{"n_layer": 12, "d_model": 192, "n_experts": 256, "experts_per_token": 8, "d_expert": 32, "d_shared_expert": 0, "activation": "geglu", "moe_layers": [2, 3, 4, 5, 6, 7, 8, 9, 10, 11], "router_score": "softmax", "normalize_top_k": true, "routed_scale": 1.0, "balance_loss": 0.018, "balance_bias": false, "init_std_router": 0.00694, "lr_router": 0.000526, "vocab_size": 2048, "norm": "rmsnorm", "norm_eps": 1e-06, "tie_embeddings": true, "optimizer": "soap_variant", "lr": 0.00489, "beta1": 0.95, "beta2": 0.98, "batch_tokens": [32768, 65536, 98304], "seq_len": 256, "train_tokens": 525700000, "steps": 8563, "dataset": "wikipedia_en"}
Below are experts of layer 8 (counted from 0) of a mixture-of-experts language model. Rows are named router (the router's row for the expert), gate (a neuron's input weights, with its number), up (a neuron's input weights, with its number), down (a neuron's output weights, with its number) and show model dimensions 0-191. Each number is 128 + 32 x the weight over its row's rms, rounded and kept within 0 to 255. Numbers have three digits each.
After each expert's rows: a language model's description of what the expert responds to; "gets" lists some tokens that make up at least twice as much of what it gets as of all text. This comes from a sample of Wikipedia text that the model never trained on. Tokens count by the router's weight.

# expert 47
router:125165138133115113122140164133146152148105095135144153126100083138152080124172069134116158168173167080138145189163169103153114112148123083147143140088132161118222181132130149182123153121082184170175151111132128112151170125098132126062104182081112155098018159137093146146082155138165124120130121132159174112122143112135137130084180180141155164120085158203188108130064136094136154104119121109152157107143115114175086190105131114133185107104161113092122109175128098074110147165145145112087107132136182082127061129171143115135093111146209079159078114131118094156151153137119171101
gate1:052116126099104205146182134185090109116121082117083128149135111115092156138173142142147119160097070119135118098155196112121126161175169136131100163113128132129130153104152134122112161112110113110127165150126162107072121099158204058135148132147145125122135149118141087141118165109049150141140117089119180153087195125125148098133138100130115196169105126123112167147141141144176153077135196172146110093083139129101133142098151191154152150128111120090081199082102102123163116150125132178079120118207154116155099136111143146047142136091140137126217084145134079121052152200130134123
up1:156150152157148161147144134128090172143150091132155102134153141138115123088127139084164168108097154092106130123089185146142102124111189086116155136165069098174180170117188041108079192064105083150095149100090125054123136079078144073183106111128135104205118125107137160133108119148140142094131108124048089114104109128128120178178107147086137150127139180114096110130197097183199143115107082143118123108143114141053183092114128135109140181111177123113123120109131116116141107108165152151111059114138138140150181185127067084127099114113161103124131120133120104085194161157106116137
down1:097118106157116124126163073112132149167142178121118092146071145146181114150122061065134081071122176154094084137095153108125159181106095148110057118123132158089170155086107039131152081147157102197112149080100117116150061115146156109170141130130138098052116127131098132130092120080147164115160139103079136118121115144132124096152155083127147075195128120177113136067077133131156148130114142115088180147074081109139134094147116129100188077163121094174106115192098125145112113106159103101104150068125079118216162155108136136151139170136118154147101089165121150166110105156091144087
What it handles: Line breaks, mostly right after section headings like ==Critical reception== or after sentence-final periods, plus heading equals signs.
gets: "\n", "==", ".", " ==", "===", " ==="

# expert 5
router:151137125140146094071162082094136155113189110136132089169154141118122092141141071083151161127161124136107136133164130128144105162143133138092086096172134109068121152102117096171125067159112129130124110187064159162171082106102163147138082140111146157129183114145157155172132158131108117169068081077110171182132101042137118136137074139158157143096144159097115157122160078073114139183138101108105130178118108166210063093183118160155104173140112187147127082104085188117105097096106092172115146134155106146107096050136125190158110139107160111135171152097099130143113088120065102121
gate0:117128093140107151122090138069105116126097113108093079124138118134107100121095089152162181105146119078120156073133158111142163170118154129081148159113157115135152151147111137099136082147175195135192102137051097130183142149144142112125132094106123105129050063091150128086134095087140167137112136140087143100147133148081082049146089159157113130114091187186141204133163107084113130104042096161116112144132105179106117114135110215148098125145118141097118087120125129143111215141130161156102119087113182117181066142105142185128148134113084173150115084123110184113100055133115107127
up0:134153162114196121106137115184091108146124164169168152168097133190142162189178152110159098167159124090181136187128120151182086123170122142151078082140090119171084087093121134126090159153062098115116185141155152136098156089146147101164186104107172128137152131171109110111092095139121105090109153146167114166119100105157115163122128122144093080167138109114118104084123136155146138142147134118187120103080124114116055140108091083129151133156186114101162125108116107111133132136159186096189140198086076153065196141129040065129077128088131077106137136130129104123130095066099117110
down0:088122025093137095107127144126165083131144124105177133110082140110103149105139154106053133125158105155104114116147126128120138155134112125120111065095161125146100116093169110055082089063090104125145154122094161128134192116172074104091154148114135124129121130130138164194089112126148052130131158087075157121061137186094167194122071146069126148137155162121112100151140159141100126176098098179186130087135188119099142126108131056105157101073079100147146129149120155182107122147204122114159108156170137144075144141137104173088160108091103099198125150097120100167134125107114120090
What it handles: Capital letter pieces, mostly S, in abbreviations and initials like U.S., USA, L.A., and line breaks in lists and tables.
gets: "S", " S", "\n", "A", " s", " (S"

# expert 24
router:125149091152169138140184093143111101136103105076131155151128107110192133108136093134185172139102182135174109149111074108130115173052133122122135135097141170083085164096122071121077141152169144126124096128119138100091130090091126108111077135154134120120107118167138103133076120151158166099082137127111127104120109137182113116135163033057087059139141092122144118157147121091102096098164187132188177111176061138081151140106127187114152096122143082110091156074086129078105123148107164095113119097141158067081156141144079178180131124148108090191142086126124100115107067183132096156
gate0:149130141136173062134149056126051155136126100141107128083118072113153133129189135108132109125146150178082121130119075139119130093107119078125118137135090172119086149163153129104151091155150111087141117143101142121113105180085130124119059116140120074126133110140185126113123108131139085114121180157148169059152193134134128065105109043121092079127126109105072079130120105185158192114115124191075138114133094170163142155092117085119155139120144184152147138066121080153118193131137129103117153113097167164190169085162112147152135105136104127179144132091193173149079087194114153174
up0:115126123094159107125118176123151060139118156147136154095181139151137146138133120086169152167101100140132124120165086142048152168155162192169139105077154127131110142078070134162118126182129127173070128132125102093124050110090137153115098141095134124105102163183169132209140126137202152143104181125083173171149063123097126198151117163149141188179119084095195137141123139103092168110050119091149144124082091158111100164135124119154072118095180114059137110166165126129077135103137127142133154171154140140134121162112093120142159115108099113127116102145095159047112174099120125176
down0:148140157129091120078101136152125089153104134112143146087116098095068108146157163140099113147060168125074094130092169071148116151159113164168151136175152186127150169095109142132069165108100112112102151135113148135162122127115125196103158146127165119101128159139207129091139038085105096117163128136141056100185133119107091114072107157103094112102119155127140128119099114173052115085151112118118124116101149108070145145229126143190148085143121084143081176151172148137105039123130085108151114125154111150125103167165120140202132124063077134131134080140154126106139109172109182130
What it handles: First pieces of words that begin with prefixes or short stems, above all dis- (display, disabled), also det, pop, mon, re.
gets: " dis", "ri", "p", " det", "op", "ip"

# expert 40
router:137116167088145098110079164088100185162061152130121141110144129092100114154114083140159143155127104166132133129082142136150191140156148154125183145162129057185122090102141122117177182191093129106136100142094133177067170180177149113145130173109128151133181121086138148119141111085083045118110170151127112088171158148127111148146122131167067113110122128117092147096148140193146158138129152153121171139065137137169175070125078094133144117107182119154097150094154096204152153138116151170166142110149096109172142143068175081112123095114111061100166180186170133166114089110099150121
gate0:126124144082095117132083140116055118128131118164166172113060080105112076183144080121173177177148148182139100167059116128128101112186112147138108143118145122120154126111188098129160134129134135106177148128099165124103158133154157159138201141118122110124147149148129113092137121142062141075141123132163135090150124110113108154130106176073051094115087101171092148101125083096166142128107133115126113164141080153163087134070057122094108121162104162138161190087110130151137149159108129106126162097188129104136162102185157159055145158098171090193099180155183117154093114113067070172
up0:169102157149080114126118148145018141132087114139103119054116115094135167167128068138107148165125134132133108128105144166103156161227062136084058100074140120078091110130144104103155114118129129063160128078117164127099139118138134109145197114112108092122103139127077083108147087131030135136120147160101158113123129124150117114140085116080105154096123098112099147111143101116148101161120171125112115143132089164117094078088116098089090119191112173103134137055094120139095174173145169162141125167104136153115106095139192101153096146125119080142090160111155070121180045110089137126
down0:176121084061138179138149110160114114124121177104155163093107164122144136181164170120100113121113073165135086090107115147137147139124155117163127123178118133100141074088178180180107170077116112160112051138120152116199120123129112187102115130198145119143137073162171120107147092136178091109129162121135129134154077106134132102061093146074167121103107123167112175129102132076109155108151103108117113167112142138125070120160099100151155130121108119074130126189198140090122152048139103054130078104198120184134089134155162129147056164124130130160165111177119124179080123089164117131
What it handles: Middle pieces of first names and other proper names, as in Jonathan, Nayeli, Nicolae, Isabelle, David, Toronto.
gets: "el", "ol", "y", "om", "al", "an"

# expert 59
router:120160124148144096165089119098095126117115134115118143146102167080139176115136189091088104118072143117138162177123121075159106159094171177190106092131128064151104103088095151069133121110065154159085123136160109119148144131103150149068081163084144160119147118137137127128113123151107171162180186094109063107163152172154057138099122087130130111070125171125131111156185149163158118142117128102087178088140112125147134058132053106150146151126194131048108146108146113144147134102127076156164182160156089159159090135111158081094082101177110176136151136112117115142166171103086173066
gate0:153082135193096115154152133136102085128169100072109146136130172066062153139102123080129145110117131140180107139141174097159180117171143175145183198078115112158113147197097159140145088173156176149134138117159136148130185167112113139129163113143153102153130057119170107120093136121155131166122204160100089128159129154092117163150089116123133174082165090137126084152102107102095086113177122131103146130118098135153123065105135087081120132142080166104146097096188102145145054099083134131132143108168201157170117101160166101101055065137165067141144129115133090103143104084160110119
up0:172047150182126082136128088170142093089139148131156152167128174098071096074125142167072153111135131130087093136158180145180161124094112191098093153081078147200131142107106152063148100129129110134180135143129125128118100137120160105135194153111138176162089111130121049178150176106125080110165166129181143214165156177143115113145137108149125115077142101122196105141106137160112135098129189135096119129148135134108098135124107094103137108159150141103185130141106101111100059114124088086138114148164151182130093100114128090143078181121159052169149148118120153174180134101141136163
down0:143139117200095116119126089124158079138168119115155139171022162143087117092099110109143103086204126171179136089088165145115169105163142176121148168114191134151098108128156125125103113145105144118182136128102098120140190141165113100101135152144143125141095170172129094121145142160074213034142144148105144102171149103190141209110136090111090125162150116135145100127167075113085102148136166153116152085120108160134150126153138178120127146087119158158166121150111139136141137190184147084201162113117126118153163220126149125124198171147135158104137128161090160120130151146110094102
What it handles: Inner word pieces like id, v, g, rid in names and words, such as Prov-id-ence, Blue R-id-ge, a-v-id, Canad.
gets: "id", "v", "n", "g", "av", "od"

# expert 44
router:121080190152162117133113069152158142120128078117102067126160072144096115086101145121136134128103147105154082128156115138179159173105136122119137140106111157099090132145077149125166117094094083085111077130110145154117130130075109150163142128116147143105163098100130089104154134134138143179124119186151119111128153129092138150159084132118186125203096098101091167165131171142158095125161179181069130065138074130110104156092143112112107134140096180039095162136197104164059142107089053098054111148177109185168133110146112120124182043170167141132169124136143174156094104109154132133
gate1:119163142132086103091094147203121121145111135114066058121114103117154160113118127112138116113128106118154159110135087097120163149120143101105122122070139103114196208140164147158074119067105148093128150072165101122099119130127142161151145097129105116090101099189058084141190173091136139153140143117092159065112186062145166120152180125105214083116078105167066092133169124113118145114199164110169146097140113120154145190097107136137114098156128133118096120119136090081134136091139132103119127143177218164140126140107154102152107136122155102161126108048118082152055118148148122166
up1:087102094156133121108098167143174231118169100090073142066144107125184165164106149107095085129147232114110140100104130114049126072143171130115136134106129137166111128126103094131196163153089101124115125092130113194158121118092145096113136115129105112127159172164158169138110104077158166139133136094106173088118136147100103128121143142166149106186134132102140150175156092143094130156142125112085143110150050134105059121072117065128136146172104126091139142166160050099185115125115202133185112124167104136131107108125134062169179153153117118083099164115094090119129157116102116158
down1:130147114120142160153061147134129149067075134123163107138126149066120124147122116144092132145144123104136138117138150128101133042143151132098128206175108127085077124124157104164113153152175131158130138126148122211111082146127146198089084175105160173125138167076132148119099110098143121133147068122104138088136071102109121131133141105117126129152181031126139033177106197083114159161120097115164139159117187128139098168132106078114132080092168210132084118153150107083190125153125180137128151088069153094198140119114076089130134142092137102125107188107129099114115156147121155125
What it handles: Mid-word pieces, above all al, in common words and Philippine place names, e.g. Zamb-al-es, bung-al-ows, co-al-ition.
gets: "al", " of", "il", "re", "y", "el"

# expert 15
router:136123122128110145118174143124109098134112111076154203147109148133153116086189154195124127128066166073173129166086110121111163131101140149124159114088165118107120159185186139125097135161103140158144157022143119146098200112087163070056085099092158098113114102122133121095077143162173115119125193162116096168100140106147137145117110093096143122137118155177168114146115144129088079109113109147081131140157111179140166089130096129110095187153151083097099080131121146056162151078098160080153154154182157117110112151169100125119176150122099181186155152180092155174161131113137119081
gate0:089187148197153099170137165154163128152083085112172117161136170111121126198104179177140145168141090112184176131082128113151124160069126134114150172153118118186107147156116103092138109096157091101122100119129173157099174149120167084114139154145094103103150124142102100064144181108112084138129216177125156163108167112175076152136151137196135150089110123156098140073126122092128139091161169059101140134131144136111106106161177117146175079147141140090074150128130058068149129146150104108127121136179103106101165158127121095165134168111097139110085114090079120077115102198104074101
up0:099122175055076187139086154128096105165091187149146107106120140116175103178145103095110117167139142175127086125178121128131121103118190144144118113080125127152108120082104141085072144126106180146145135140146051171133118099170126146142142104166156075129095107158103177082172053108179103117185060104099104087139107078145071114089149110127140079150100146053099101160090124140106157162115118135116103126106070151137132094122083099124134090076115073129197125124144138160117124120099165165137062117096168099152094050132150194151158123155118148156154138167146127154113189106131112126
down0:140105125115113088081111102122142160167088117143147081172153135123105111130107105106114167152143117195160151157122150120110207144172146127157137126118090151096212128082134151075120128085102120095137115161121149101113083134124041133114183157093117204082121132141200134119153123107107088146157165119123068097120162140122191078146149102120098146143163117110126102210109018083135122143146104129112126148156114131114149107112154051179095148105107083109093146116180106126106148083117167093122204150104107177142074104143160088161079097072109081101098109109151136162137163116096164138
What it handles: Middle pieces of long Latinate words after prefixes like con-, pro-, per-, followed by -ation or -ed: person-n-el, pr-inc-ipal, in-clud-ing.
gets: "v", "n", "c", "stru", "iv", "g"